Weights of a small mixture-of-experts language model, trained from scratch on English Wikipedia.
Size: 13 layers, width 256, vocabulary 2048, 86.9M parameters.
Experts: 192 ReLU neurons an expert, a sigmoid router.
Training: a variant of SOAP for the experts, 1801M tokens.
Below are experts of layer 9 (counted from 0) of a mixture-of-experts language model. Rows are named router (the router's row for the expert), up (a neuron's input weights, with its number), down (a neuron's output weights, with its number) and show model dimensions 0-255. Each number is 200 + 20 x the weight over its row's rms, rounded and kept within 0 to 999.
Before each expert's rows: a language model's description of what the expert responds to. This comes from a sample of Wikipedia text that the model never trained on.

# expert 0
What it handles: Infobox field labels. Word pieces inside field names in infoboxes and tables before a colon, such as Gen-re, F-ield-s, Count-ry, Total, Loc.
router,175,204,189,177,185,165,217,210,213,205,224,216,174,241,176,182,208,190,194,212,209,183,210,195,210,203,193,174,185,230,208,209,217,177,181,189,249,185,186,196,185,171,229,195,214,180,186,208,207,161,186,198,203,174,198,203,177,203,185,211,190,210,168,154,212,192,202,201,210,175,217,169,179,224,186,188,206,213,198,189,203,217,202,218,208,214,229,173,216,198,205,218,214,205,186,210,227,223,231,183,155,202,202,229,190,198,218,184,185,197,179,169,198,212,171,198,216,194,161,244,166,196,186,167,197,206,163,192,184,193,183,202,212,199,217,186,228,196,209,191,211,197,231,195,211,163,215,168,190,178,167,191,222,213,184,229,232,180,206,182,239,208,229,214,192,206,190,201,141,237,207,213,182,189,194,206,172,239,200,206,210,219,206,168,230,216,202,227,209,230,163,198,198,173,187,215,234,220,205,214,187,171,219,183,187,216,169,215,241,204,181,198,214,196,194,215,212,202,219,197,220,226,227,196,224,193,210,147,163,154,168,203,172,174,219,214,200,199,182,208,229,200,191,200,168,199,165,239,203,205,196,205,185,209,209,187
up0,223,178,188,209,216,179,181,213,232,212,219,231,188,230,172,191,205,220,203,227,212,189,223,211,232,200,191,195,192,219,213,212,191,172,197,217,209,200,194,210,193,157,185,199,227,226,165,192,193,199,159,198,185,176,191,211,216,232,174,207,237,188,159,205,205,176,222,203,194,222,211,210,225,217,207,205,191,211,221,192,195,190,180,182,200,174,196,181,209,206,166,203,183,186,207,213,222,198,213,181,207,193,218,167,197,231,195,209,155,226,189,194,232,229,184,202,207,170,205,190,154,219,199,193,233,197,214,178,171,218,220,224,197,238,219,208,174,188,193,184,187,199,193,198,196,162,201,166,208,195,195,184,219,233,221,212,197,144,169,203,216,181,208,158,166,210,205,184,225,220,207,204,173,193,185,171,194,226,223,191,182,181,231,182,181,186,188,179,179,190,148,226,237,198,214,209,226,189,186,197,173,185,209,156,197,180,210,210,235,204,173,177,172,237,225,181,206,223,210,228,185,193,217,190,215,214,204,190,203,226,208,205,175,179,225,201,186,156,170,186,176,201,178,186,212,197,202,195,197,187,222,182,176,178,228,153
down0,215,171,208,199,217,217,169,179,194,180,194,226,212,220,204,219,202,144,211,205,168,191,200,204,178,210,159,216,179,188,192,206,196,192,195,229,193,154,173,204,193,208,204,209,218,194,191,197,197,205,207,225,196,217,220,215,196,180,252,225,210,177,180,269,213,196,160,204,210,210,180,176,202,211,230,194,177,167,189,200,207,226,217,218,185,254,199,182,215,222,205,201,229,197,191,217,214,167,200,199,204,194,178,223,208,200,195,149,226,230,188,156,219,214,216,201,193,196,204,199,195,206,228,224,221,225,211,215,201,184,144,220,171,209,199,228,173,193,181,214,220,166,201,228,196,170,217,203,201,200,235,196,217,168,187,206,211,210,192,214,218,216,187,188,220,214,217,192,174,206,188,213,224,167,199,215,184,219,216,208,220,216,201,214,227,185,214,200,193,184,239,212,211,186,194,217,225,213,196,187,205,216,202,223,177,193,184,197,158,181,245,210,214,183,211,231,190,179,188,210,162,175,196,162,209,185,189,234,233,177,191,188,196,208,190,190,199,198,237,202,201,230,211,180,221,162,177,204,182,227,187,234,203,186,177,212

# expert 49
What it handles: Year digits. Inner digits of four-digit years and long numbers, like the 2 in 2026 or 6 in 1968, plus clause words before, where, which.
router,231,225,191,251,209,243,191,155,193,226,182,218,210,174,210,190,199,206,210,185,194,166,197,203,167,190,178,191,206,172,173,199,204,191,229,254,215,149,213,189,193,197,187,184,211,203,202,194,221,218,196,198,179,204,185,207,203,239,193,228,174,206,241,177,211,191,195,163,189,271,204,241,219,222,197,236,170,207,190,196,216,174,179,187,197,208,216,170,183,185,190,162,169,196,199,219,243,188,194,216,193,211,210,209,193,189,180,198,177,191,197,196,189,184,201,190,211,213,193,191,208,224,203,182,206,207,201,216,220,198,225,196,197,179,188,199,200,186,191,182,199,175,164,187,207,201,195,236,183,188,211,177,185,166,220,202,200,220,182,203,184,180,183,199,210,199,179,192,201,183,207,236,227,191,203,196,225,163,221,191,177,222,151,238,168,222,184,183,201,179,217,211,177,210,189,192,200,160,184,188,179,207,206,232,214,199,190,202,188,191,212,198,174,171,192,211,253,199,194,197,212,183,179,184,205,192,207,208,221,181,230,235,224,207,188,187,221,206,219,168,171,234,188,207,216,186,146,191,181,171,194,178,212,210,229,198
up1,208,198,215,203,150,204,222,178,185,207,204,188,159,194,199,218,176,162,174,186,175,176,238,221,215,217,188,196,216,159,207,231,211,204,210,217,219,215,234,219,200,203,230,219,206,190,193,229,176,213,164,221,207,220,178,202,192,194,186,208,174,215,205,181,221,204,240,183,222,200,210,198,242,197,200,226,195,185,185,189,198,200,164,187,188,170,187,211,178,162,199,191,172,236,184,172,182,209,179,250,189,187,208,246,184,219,206,165,202,249,218,212,217,211,224,199,206,209,182,184,208,177,246,179,184,190,202,216,191,234,175,179,205,189,221,200,219,210,174,178,202,169,207,200,171,232,198,220,185,150,178,203,223,183,201,191,171,178,211,217,208,215,209,220,213,182,184,193,185,217,196,232,232,207,226,206,222,219,223,211,213,171,211,180,189,203,217,223,186,186,227,188,227,194,171,214,211,209,226,215,197,194,209,174,208,173,189,218,246,161,185,245,202,197,186,202,189,224,212,217,186,210,184,223,178,181,174,192,190,213,231,208,199,199,189,191,212,204,167,193,207,192,219,184,198,193,164,187,233,195,219,191,172,196,178,195
down1,159,176,216,193,183,206,212,199,192,187,250,218,189,205,165,189,226,229,253,175,212,183,205,191,244,205,215,227,204,211,234,176,211,223,182,201,179,192,210,197,202,223,209,193,208,239,184,202,209,179,190,189,193,183,190,214,197,194,200,242,195,204,186,208,202,174,219,223,194,228,204,191,179,226,195,187,204,165,247,225,211,193,196,196,204,200,207,205,196,197,185,207,211,189,186,198,213,191,170,238,222,202,184,176,199,222,197,204,203,185,213,185,184,194,189,218,195,206,191,196,223,213,208,202,168,205,198,228,195,216,194,176,184,223,213,200,200,209,189,197,216,223,146,192,213,183,193,190,229,205,201,216,189,231,243,196,213,169,173,149,205,175,198,169,219,198,217,193,196,201,188,206,203,190,186,207,197,172,193,198,177,188,209,221,156,211,177,196,230,251,207,170,221,192,212,182,228,207,185,203,181,173,201,220,180,230,207,210,225,191,209,201,208,186,214,147,168,164,205,189,164,223,199,187,174,200,166,223,202,191,178,252,209,215,174,192,203,200,225,191,210,236,180,216,227,233,180,165,161,244,168,200,177,164,211,213

# expert 17
What it handles: Prepositions after verbs. Prepositions to, for, on, by, under right after verbs or nouns, often sentence-initial On/For, as in "failed to", "on loan", "Former names".
router,212,228,209,227,202,212,180,169,205,205,178,206,188,187,207,204,174,208,205,212,186,202,212,204,205,210,171,172,182,178,203,210,225,186,180,200,211,173,186,196,183,192,216,180,202,221,202,199,223,232,162,184,174,199,202,191,212,216,219,187,182,212,212,206,202,184,217,197,177,251,233,181,209,166,228,228,217,184,201,224,196,214,181,193,182,194,228,185,184,208,241,195,163,180,207,211,222,200,226,230,198,191,242,231,193,186,221,209,184,201,198,238,212,207,215,205,224,233,223,191,225,211,229,158,209,166,186,200,210,183,198,181,228,187,227,216,171,185,251,202,207,168,172,210,185,187,187,209,230,218,213,191,187,204,218,164,205,179,196,181,179,187,206,193,206,209,210,184,186,193,208,233,192,252,178,201,252,186,191,191,198,213,200,195,206,181,170,219,186,245,188,191,181,222,184,217,196,185,213,209,174,190,152,211,222,214,185,199,186,203,191,225,201,205,184,200,212,185,198,212,206,212,184,222,166,201,212,232,244,214,170,249,212,225,199,183,195,214,238,217,163,233,204,185,236,208,217,196,214,186,165,151,222,226,204,195
up1,180,189,235,236,199,215,189,186,218,251,204,216,226,232,189,213,213,205,185,227,239,197,192,202,184,200,173,191,165,152,193,226,198,180,222,175,228,198,199,184,212,195,210,190,203,225,202,213,177,232,175,227,218,236,210,170,166,204,198,191,199,214,183,213,194,197,194,218,184,220,203,158,182,204,200,185,183,210,156,224,189,201,210,160,197,174,242,201,208,226,165,202,191,188,173,259,246,202,204,236,166,196,228,185,209,197,221,228,212,183,153,208,209,186,185,211,190,201,197,229,232,200,196,197,205,224,215,201,216,188,197,174,165,213,207,219,182,221,207,201,198,184,185,251,185,231,206,190,216,223,206,184,228,208,178,177,202,178,207,224,194,204,168,205,209,170,221,177,208,207,187,193,208,217,195,205,198,189,174,187,226,212,180,216,183,213,218,193,176,221,188,202,190,211,248,219,233,228,210,188,210,202,220,215,189,229,199,191,216,185,180,193,202,213,184,190,195,208,223,215,201,190,169,211,226,174,209,222,188,181,200,200,170,214,206,177,202,255,223,180,195,205,184,186,177,198,200,241,196,201,235,193,214,214,183,232
down1,209,180,195,207,259,199,195,194,172,201,227,203,213,227,235,180,200,182,193,195,186,174,201,234,219,210,198,222,211,196,218,176,205,221,212,188,231,177,209,172,197,240,206,218,223,197,201,170,191,151,204,166,160,196,189,186,210,197,212,174,193,201,214,224,206,198,174,173,234,162,217,190,220,222,230,188,204,182,212,205,190,154,196,231,237,210,194,201,195,214,179,218,222,205,214,215,198,220,193,190,223,184,159,202,193,185,169,177,175,235,217,206,227,179,217,209,185,197,178,170,203,202,193,186,188,190,209,192,209,192,179,225,191,223,205,212,188,175,209,184,191,205,172,174,199,157,227,234,201,196,190,212,201,223,245,236,183,183,202,157,174,223,175,198,218,192,219,233,199,194,178,218,194,189,213,187,213,209,216,186,196,213,237,222,190,197,176,217,198,198,230,209,260,191,210,202,214,180,179,180,205,198,175,209,212,196,197,184,202,177,230,200,194,200,226,189,183,192,173,185,207,168,208,228,190,225,196,159,170,217,230,185,207,248,173,208,168,219,174,226,183,199,208,191,193,185,169,156,199,220,184,205,207,187,193,205

# expert 47
What it handles: Nouns for works and roles. Head nouns and noun endings naming works or roles, like song, series, album, film, role, name, version, usually after a/the and before of.
router,196,222,203,181,191,205,192,200,203,193,192,195,218,181,192,200,210,199,204,213,202,215,182,213,207,209,148,204,214,218,195,160,238,177,228,221,185,164,224,218,179,191,244,211,195,196,200,201,224,231,185,193,215,197,193,203,213,226,197,234,211,173,209,209,194,198,183,219,181,242,208,243,195,189,188,214,158,200,189,229,215,230,174,177,193,235,197,219,213,219,207,201,173,200,226,214,222,195,213,232,198,196,234,196,209,160,230,228,185,205,224,194,202,206,239,216,180,209,175,164,192,223,174,197,215,218,178,203,219,234,252,191,219,205,209,210,188,180,212,219,209,202,174,201,197,252,215,228,209,193,210,223,200,213,189,216,191,200,225,219,192,195,189,182,198,159,206,198,206,191,187,201,222,197,211,172,174,183,194,200,182,196,141,244,195,170,209,233,178,175,216,216,200,238,204,184,215,179,198,187,207,185,199,203,194,180,222,205,182,185,169,241,194,190,211,201,215,185,207,206,198,246,192,197,194,180,230,190,183,189,180,186,199,232,197,178,229,217,198,181,126,206,174,202,218,171,212,203,198,213,201,181,253,206,196,196
up0,225,195,228,233,190,185,192,210,211,183,193,227,188,220,188,188,217,216,197,239,155,215,177,205,210,173,186,186,218,214,203,171,212,207,192,189,212,201,207,248,192,200,212,224,177,212,183,206,221,205,193,222,187,180,165,237,191,155,186,199,151,172,196,206,188,192,214,198,215,177,197,208,183,192,229,177,199,178,180,203,214,223,213,184,218,239,182,204,199,233,206,178,195,194,201,205,188,196,227,202,186,196,207,167,191,176,215,175,163,200,178,227,187,191,203,214,212,229,207,206,211,206,221,202,207,219,201,213,210,188,198,204,225,251,201,233,206,204,201,217,241,210,171,175,229,190,236,201,211,208,216,165,210,216,182,210,193,175,217,240,222,230,167,195,225,238,199,182,175,182,200,179,162,211,195,206,156,179,224,185,163,182,171,195,205,197,206,218,196,170,208,181,203,184,199,199,181,201,169,206,180,225,210,194,207,237,211,150,184,201,183,236,210,232,216,210,215,208,195,207,175,195,219,205,195,205,213,196,141,199,210,234,220,196,174,175,236,207,182,193,185,182,212,171,219,189,197,214,171,207,206,190,241,234,170,199
down0,201,220,183,254,228,199,186,231,223,201,184,189,203,184,208,196,184,198,169,183,211,192,182,186,222,216,158,209,241,213,185,198,205,200,219,180,225,189,208,189,227,193,176,177,187,233,187,180,180,194,203,196,180,201,208,184,178,196,148,189,196,202,204,182,238,182,163,191,175,215,201,235,183,200,189,217,200,240,229,189,220,199,191,219,194,188,238,169,217,202,167,223,180,186,235,189,192,235,181,223,236,187,199,191,154,186,188,183,228,210,245,192,205,191,184,202,205,182,165,191,197,183,207,210,245,164,217,189,176,236,182,181,182,195,190,196,197,202,198,193,216,206,195,194,169,177,220,210,249,190,225,205,183,192,209,202,196,177,222,201,229,170,202,229,202,172,223,189,194,142,202,156,204,221,187,195,219,219,220,168,223,218,225,227,213,205,167,172,199,215,198,167,233,200,165,215,167,184,198,200,195,227,223,227,223,207,200,225,192,186,209,201,179,173,198,188,177,185,194,185,191,165,214,232,210,186,228,205,194,191,200,182,197,192,187,194,211,188,183,218,235,215,194,198,224,189,216,180,199,184,190,186,183,207,216,210

# expert 58
What it handles: Commas. Commas after clauses, names and places, in dates like October 1, and in large numbers like 2,775,000, before and, which, but.
router,216,241,196,229,216,206,193,197,200,236,178,239,226,156,188,185,200,217,202,209,230,181,203,222,159,206,197,215,211,195,200,188,214,154,214,192,265,168,182,205,228,208,197,202,184,189,210,212,210,235,137,206,211,221,156,207,205,186,180,220,243,210,211,186,209,212,205,194,173,209,223,234,189,190,203,161,199,202,191,193,216,188,226,227,194,210,223,177,190,214,185,190,188,196,225,200,237,193,183,216,196,202,185,222,201,223,189,216,192,222,187,182,203,232,217,214,188,165,231,180,208,207,253,187,189,203,199,211,211,179,213,189,187,176,212,192,214,183,208,200,156,191,164,208,172,219,204,209,211,219,185,217,247,204,227,193,176,191,220,192,179,187,230,232,179,179,148,205,192,226,228,216,194,205,203,216,167,215,201,206,188,185,185,229,200,190,199,198,186,217,190,236,222,210,206,183,178,214,181,227,205,180,187,198,176,190,245,221,181,191,208,195,218,228,221,233,230,213,159,209,213,199,198,195,192,214,219,214,200,216,190,238,203,207,185,219,202,201,219,192,163,182,200,220,226,192,183,191,200,195,223,175,208,191,214,217
up0,189,171,190,225,173,196,192,184,174,206,213,225,169,219,214,226,154,202,220,202,196,222,189,216,209,195,192,184,189,196,188,186,195,207,244,176,164,186,200,239,188,188,193,218,215,216,165,198,179,180,183,216,182,194,168,212,164,201,188,197,171,208,163,214,182,225,213,215,231,189,204,231,218,220,182,195,189,205,178,179,211,197,230,225,226,189,179,194,166,178,165,222,220,186,153,204,150,214,198,221,211,158,209,156,180,171,202,206,165,206,210,198,208,200,200,184,206,187,204,189,179,215,182,144,199,174,220,212,190,184,199,195,201,216,172,170,175,202,207,150,201,204,209,168,188,188,215,233,204,182,186,192,181,175,201,206,183,180,204,219,222,198,149,210,200,186,207,199,195,217,207,227,201,165,182,214,218,205,212,201,211,158,200,234,229,163,208,213,215,210,186,231,190,196,225,197,203,213,202,215,204,187,166,206,186,196,208,227,200,224,171,156,204,248,226,216,187,241,196,190,197,187,184,217,230,184,183,208,202,197,204,205,206,182,203,210,179,207,204,183,187,189,179,200,187,172,173,161,213,208,206,214,176,215,223,210
down0,199,203,210,191,235,212,223,189,188,201,153,178,186,174,222,199,215,182,172,203,197,197,183,188,164,220,217,197,213,195,204,192,222,172,211,188,196,209,202,200,239,232,180,192,193,188,213,202,176,198,184,199,217,179,208,165,206,172,188,175,223,208,187,198,242,202,176,127,208,212,156,220,198,188,258,210,180,195,186,235,198,208,211,164,168,206,228,173,210,186,199,208,156,209,229,230,195,188,228,221,175,218,202,206,188,181,189,202,212,192,186,254,199,201,182,188,175,213,199,198,191,216,216,197,208,197,174,196,179,184,215,196,237,181,232,251,230,182,204,165,203,178,184,206,207,201,191,166,211,212,218,196,203,213,188,212,225,196,211,208,174,199,169,173,186,206,185,229,214,190,201,212,225,271,176,219,206,183,174,199,215,201,243,187,197,208,213,190,201,229,219,214,181,209,206,191,198,242,201,205,200,211,221,204,169,183,176,215,191,177,228,235,200,179,218,177,205,201,216,211,217,182,176,206,179,185,204,238,237,189,213,226,172,205,191,177,209,218,205,199,226,189,200,190,170,216,200,215,188,189,184,224,207,216,196,197

# expert 26
What it handles: Verb endings and at. Final pieces of verbs and the preposition at, like se-e-k, assum-e, won, made, held, plus list labels like At-tack.
router,209,227,224,227,182,185,195,207,178,201,239,239,217,176,193,225,204,200,158,171,177,172,212,204,212,230,192,185,203,179,196,195,195,137,222,224,229,181,175,234,197,198,189,180,188,204,238,174,214,203,229,185,205,197,195,226,181,213,220,233,210,180,203,243,187,186,173,204,195,208,215,189,203,222,219,201,182,182,186,182,214,173,189,212,187,233,203,173,228,207,208,169,219,207,201,197,197,168,189,193,186,214,224,194,208,193,204,232,234,213,189,206,202,208,214,213,193,204,163,212,194,189,203,200,193,186,188,206,178,254,230,206,172,195,192,168,185,218,195,204,191,180,218,174,198,210,194,221,239,196,210,163,187,196,195,198,216,187,211,217,207,226,167,215,197,167,212,200,244,180,174,220,163,179,197,214,195,227,208,217,202,221,190,207,185,220,167,198,200,191,212,219,236,186,186,198,196,157,211,194,162,218,193,221,171,154,189,216,189,185,204,230,228,188,196,214,211,202,193,193,202,206,201,207,204,208,179,201,245,211,225,205,208,219,192,211,193,206,217,162,175,207,199,222,217,230,186,179,181,181,249,227,243,233,170,174
up0,204,173,205,224,188,216,160,213,217,195,231,203,222,184,206,204,198,220,175,192,169,161,186,212,210,223,188,185,187,184,221,195,194,204,199,189,210,216,210,202,197,184,186,209,191,185,217,173,199,220,220,220,179,190,206,247,159,188,180,174,173,162,185,213,222,223,179,236,198,201,195,228,199,232,202,175,181,201,196,196,204,176,169,243,195,201,185,166,214,187,208,181,241,195,223,207,209,161,183,193,203,193,184,202,224,223,255,170,207,203,229,181,209,173,206,196,181,223,189,227,213,245,205,226,183,170,201,175,174,211,209,243,147,183,188,220,218,183,175,227,215,186,181,189,167,191,183,176,184,206,210,220,187,186,200,204,220,188,230,202,193,211,174,200,204,213,198,174,232,175,189,208,187,175,193,202,169,199,197,235,157,184,222,194,205,202,198,218,169,171,199,231,180,163,202,210,214,210,216,176,188,193,189,217,222,195,211,223,220,187,235,191,165,221,181,207,225,185,172,213,211,228,178,174,190,235,206,186,199,192,216,182,194,174,193,197,212,226,203,199,183,191,196,229,220,223,222,161,187,178,183,217,171,214,203,176
down0,175,197,197,188,207,225,181,196,187,188,171,198,213,172,190,197,212,199,205,230,201,219,160,215,223,167,205,197,194,173,197,188,215,206,214,179,180,233,176,174,173,190,209,200,212,204,174,225,199,245,174,214,226,195,162,194,204,195,197,193,205,176,214,222,163,212,192,179,190,198,215,221,206,220,199,231,213,189,208,189,172,197,211,193,156,219,206,221,216,225,158,192,178,217,196,220,222,188,175,203,191,227,193,227,163,205,180,203,188,167,212,193,204,226,207,199,211,167,225,211,198,180,186,245,258,203,166,182,226,166,263,179,188,202,220,212,219,212,224,200,177,233,210,209,168,221,222,174,227,186,203,217,189,171,219,161,206,215,200,172,185,223,172,180,237,181,220,190,227,178,218,190,184,202,213,211,191,240,191,193,206,204,201,211,225,214,211,153,172,201,178,175,157,200,210,194,232,205,189,203,183,204,204,187,203,200,187,203,212,212,205,188,221,235,238,204,202,176,189,213,159,191,161,217,199,211,207,198,168,185,234,194,205,220,184,169,192,189,235,193,204,201,203,215,210,216,190,214,195,202,207,196,203,203,241,211

# expert 23
What it handles: Non-Latin bytes, ac- stems. Byte pieces of Korean, Arabic and other non-Latin scripts, plus stems like ac, spec, offic after was/were, as in "was acquired".
router,192,184,211,185,231,182,197,195,215,192,222,203,228,169,191,199,187,247,200,205,196,175,192,227,213,208,196,239,185,226,152,204,212,196,243,238,200,180,176,176,174,208,230,212,169,235,195,201,183,160,214,208,185,218,174,205,202,216,198,157,203,197,209,209,165,224,198,216,206,213,198,182,230,202,157,197,221,197,164,215,164,239,208,204,217,214,211,197,195,186,182,201,214,210,223,166,200,198,220,209,164,199,195,200,187,214,211,199,174,206,187,195,228,227,211,214,217,231,175,195,192,250,222,181,182,183,190,209,218,186,170,171,235,188,212,188,212,188,181,181,179,203,207,202,198,195,185,217,187,216,149,218,215,232,201,200,188,200,168,186,211,181,203,214,185,198,203,191,205,206,190,174,186,220,217,197,229,184,183,225,226,190,212,203,188,189,158,183,197,195,240,203,229,195,200,183,185,166,225,171,173,239,239,218,156,170,213,232,212,243,209,215,202,208,191,190,199,207,241,183,218,212,207,238,187,205,203,188,191,189,200,217,187,200,196,198,166,223,201,185,158,191,206,208,187,175,201,183,195,221,216,173,235,172,204,213
up0,187,204,228,183,191,195,195,190,210,214,209,208,224,200,177,165,152,252,171,204,188,208,183,230,217,200,185,209,177,230,223,214,195,234,229,204,196,201,240,190,194,188,185,219,180,196,230,222,219,194,169,222,177,178,190,176,241,191,194,215,189,189,199,201,209,206,191,227,213,216,191,213,235,196,227,186,209,212,193,204,207,223,193,204,197,197,203,196,220,188,184,198,239,199,191,188,186,197,239,235,179,239,197,206,207,222,218,178,203,194,198,198,180,216,207,180,202,239,160,193,191,198,225,208,187,210,196,196,193,211,230,184,205,213,206,170,182,193,204,199,233,192,182,190,227,208,171,180,211,196,199,205,213,210,172,194,176,169,189,226,180,181,160,209,205,179,165,179,190,161,219,179,222,207,228,209,225,152,239,206,201,189,228,245,216,179,221,182,187,191,218,177,191,166,218,196,223,200,174,150,203,212,197,202,181,180,200,246,214,219,183,230,197,193,195,218,210,204,179,205,193,192,190,226,200,213,183,186,162,195,189,227,235,218,181,239,218,203,225,193,191,177,253,210,165,205,197,190,178,193,209,167,198,164,223,176
down0,180,212,204,225,209,223,207,214,197,151,221,174,208,199,213,203,163,225,212,186,187,205,199,178,241,158,195,227,218,199,220,171,186,192,190,206,194,207,220,207,175,182,194,199,199,220,226,194,230,210,196,204,247,188,181,197,228,155,194,210,241,221,211,188,191,200,189,184,171,188,205,200,225,178,182,172,223,228,191,230,205,218,221,198,181,228,194,173,204,209,221,199,227,218,189,211,224,200,198,139,207,234,188,198,186,211,217,215,205,180,192,189,213,237,229,226,182,208,235,192,244,203,160,224,175,204,206,234,185,179,154,221,228,215,177,161,230,186,191,181,183,206,231,178,203,167,216,206,232,217,192,181,182,185,195,172,186,233,179,214,167,218,224,226,193,198,211,220,189,200,162,191,205,180,192,225,193,211,160,206,164,205,204,171,196,195,191,204,228,210,205,180,187,176,221,202,189,193,172,183,215,184,224,177,201,196,210,163,196,218,200,172,189,178,233,221,209,229,218,182,190,209,204,193,205,180,196,204,206,238,199,237,208,187,202,233,223,218,180,196,198,198,188,166,183,205,190,186,188,178,202,215,214,212,217,204

# expert 55
What it handles: Leading number digits. First digits of dates, days and counts after a space or bracket, such as 2 in 28 May or 1 in 1988.
router,244,206,187,250,230,233,183,146,216,218,183,188,223,186,238,208,205,208,200,200,200,184,220,242,169,196,172,213,203,187,191,196,201,185,218,213,199,178,208,164,196,201,191,197,199,210,182,203,219,233,178,189,184,175,191,198,198,230,196,204,224,197,227,205,220,202,196,192,178,239,235,245,205,229,212,216,200,205,200,209,227,180,196,193,193,194,210,161,192,206,218,174,181,220,203,193,225,193,167,211,197,201,211,198,193,171,185,227,194,200,159,216,190,214,220,223,202,205,221,151,211,202,205,182,195,218,204,219,244,186,215,190,203,187,197,223,220,212,162,180,190,214,209,205,202,204,169,221,204,205,216,190,178,202,227,199,190,212,182,196,166,198,166,192,218,196,218,194,210,186,206,227,215,200,199,172,250,173,220,184,192,206,187,226,170,231,208,204,208,181,174,206,198,211,187,193,187,178,181,198,196,220,158,215,182,198,203,184,170,190,212,223,206,185,226,217,236,205,207,213,193,207,163,192,211,195,229,206,240,182,222,246,217,217,176,173,227,223,211,165,138,203,190,203,225,198,163,192,197,171,197,181,242,220,221,207
up1,228,210,206,229,211,223,218,201,214,216,210,194,212,199,224,187,191,215,195,190,180,186,205,213,209,199,196,179,200,217,198,192,197,241,215,191,233,214,211,201,198,201,149,202,178,205,197,224,199,186,182,210,217,210,197,162,212,184,188,160,182,232,212,186,224,204,224,217,234,186,205,202,257,218,216,208,224,214,228,189,198,198,208,168,175,161,229,198,188,195,221,190,188,216,189,149,180,205,184,191,203,219,193,189,229,233,218,208,216,212,202,184,211,200,212,218,181,182,249,174,195,234,178,188,163,195,201,199,185,151,237,209,195,206,207,206,209,221,170,221,197,192,206,216,194,205,189,209,178,190,221,209,222,199,220,259,177,159,202,204,222,227,176,161,197,194,189,176,186,145,182,183,203,206,201,197,195,229,224,171,203,198,205,203,174,206,235,216,172,214,197,219,204,185,209,196,198,196,184,213,183,204,187,183,224,183,198,231,177,188,219,163,218,202,196,203,199,207,200,205,212,197,164,193,199,230,228,225,198,223,219,206,187,153,181,200,191,173,204,233,163,206,184,165,180,236,230,220,211,181,181,144,187,192,198,179
down1,215,181,198,208,179,140,196,200,230,216,230,174,179,180,183,230,179,174,213,230,190,217,180,197,178,194,160,249,211,192,245,193,186,214,166,231,175,201,250,214,200,166,200,179,206,207,199,224,198,169,185,206,196,193,209,158,194,217,220,220,225,198,215,162,212,195,192,214,212,227,229,173,215,169,229,212,224,186,185,195,178,167,207,211,211,161,199,199,160,200,191,188,198,206,230,190,237,176,189,144,173,198,179,190,199,193,202,233,180,206,217,183,181,194,161,227,208,227,184,230,174,189,220,179,195,200,178,168,193,218,171,206,183,184,195,237,214,220,199,230,180,201,225,209,156,205,191,228,202,198,179,150,188,188,203,194,197,175,160,202,220,218,197,185,191,200,200,221,212,214,211,197,182,187,238,188,208,161,235,188,204,184,196,194,195,203,224,165,202,237,219,194,199,191,198,203,208,199,203,170,199,175,231,190,198,203,220,222,216,194,217,193,213,210,194,213,207,190,201,203,216,199,215,200,181,198,209,220,198,220,216,177,209,162,163,191,193,197,213,203,147,203,205,219,209,202,192,200,193,195,187,192,198,185,205,211

# expert 8
What it handles: Mid-word fragments after M. Fragments in the middle of proper names and words, often after an M or m start, like Mer-k-in, Mass-ach-usetts, M-ard-oqueo, develop.
router,195,167,214,177,177,184,219,211,170,229,222,213,214,175,180,226,172,218,214,250,190,216,214,175,185,191,174,181,197,179,207,194,192,202,195,180,179,194,188,184,167,208,210,216,221,193,206,193,205,153,201,146,216,225,229,202,206,226,200,204,229,198,218,220,201,222,217,208,209,211,197,183,202,190,167,194,212,230,196,192,233,129,202,181,208,160,197,186,211,205,226,196,193,202,249,200,210,267,187,227,193,173,203,201,181,219,192,179,159,195,200,201,199,201,179,204,220,173,191,188,206,209,215,177,217,190,191,192,187,196,170,172,179,207,176,162,200,213,169,220,181,188,207,192,208,216,217,220,177,190,187,190,203,177,179,225,228,205,192,191,228,171,188,245,183,160,189,200,189,203,209,178,211,174,178,173,203,203,207,184,229,190,176,183,196,195,193,249,166,224,197,185,210,225,188,187,168,233,211,201,244,222,219,221,182,170,177,185,237,189,219,208,203,197,182,202,179,221,179,179,212,231,177,211,181,201,215,186,232,214,184,210,186,192,201,193,189,180,231,208,193,195,214,180,181,221,208,181,204,211,215,206,169,194,206,197
up1,218,183,218,238,204,179,196,178,190,191,188,192,180,176,204,225,198,219,211,241,217,191,194,219,220,166,182,198,189,176,214,227,176,179,199,168,217,226,213,210,217,160,195,222,189,172,203,191,204,198,214,179,194,194,215,232,191,193,215,204,203,174,173,190,212,213,232,224,220,181,204,215,208,191,179,211,212,230,190,198,221,153,208,210,184,161,197,214,206,201,207,193,201,191,183,192,224,238,197,243,234,211,212,201,212,191,224,188,182,193,211,156,154,185,206,194,199,188,175,204,219,245,240,208,214,220,188,183,164,225,184,216,206,202,206,175,174,205,224,209,174,177,224,224,201,179,211,148,198,170,183,200,206,168,227,204,218,220,195,210,195,215,192,188,184,221,194,177,189,179,212,219,182,185,207,203,190,250,222,218,162,183,222,197,204,213,202,201,191,244,201,192,220,206,223,189,203,213,234,180,201,197,201,216,225,200,198,162,215,190,240,180,237,220,211,208,173,220,222,184,199,214,178,208,203,181,232,207,216,167,208,174,147,213,238,171,182,191,192,202,186,200,176,172,152,183,212,198,192,197,191,229,221,182,179,199
down1,223,199,208,173,194,232,225,146,210,202,212,183,202,185,198,219,197,174,175,190,240,210,178,191,238,200,200,222,190,199,201,198,196,200,202,217,215,217,199,180,196,209,150,187,197,199,197,217,192,213,218,207,193,198,185,201,189,228,181,172,208,208,220,181,216,190,206,161,224,169,176,189,213,203,200,165,175,170,213,192,166,234,196,211,182,243,191,221,218,247,157,177,191,209,179,210,248,169,195,223,191,207,216,203,170,192,223,175,176,216,233,177,180,219,181,224,226,199,206,215,194,198,192,198,214,212,201,198,187,227,218,174,188,203,200,217,201,175,211,209,192,268,201,213,202,200,213,211,200,213,212,168,174,179,196,200,181,206,164,210,214,195,182,223,198,175,196,197,188,215,242,199,209,201,210,209,194,191,213,220,213,213,230,204,216,195,173,168,169,221,174,167,179,223,207,209,237,200,209,247,197,172,205,245,207,210,183,215,186,203,203,207,209,209,242,199,184,204,194,238,208,211,201,212,158,219,171,195,197,187,207,181,191,168,217,220,214,179,231,217,189,190,195,232,164,188,219,175,195,211,193,166,206,230,201,154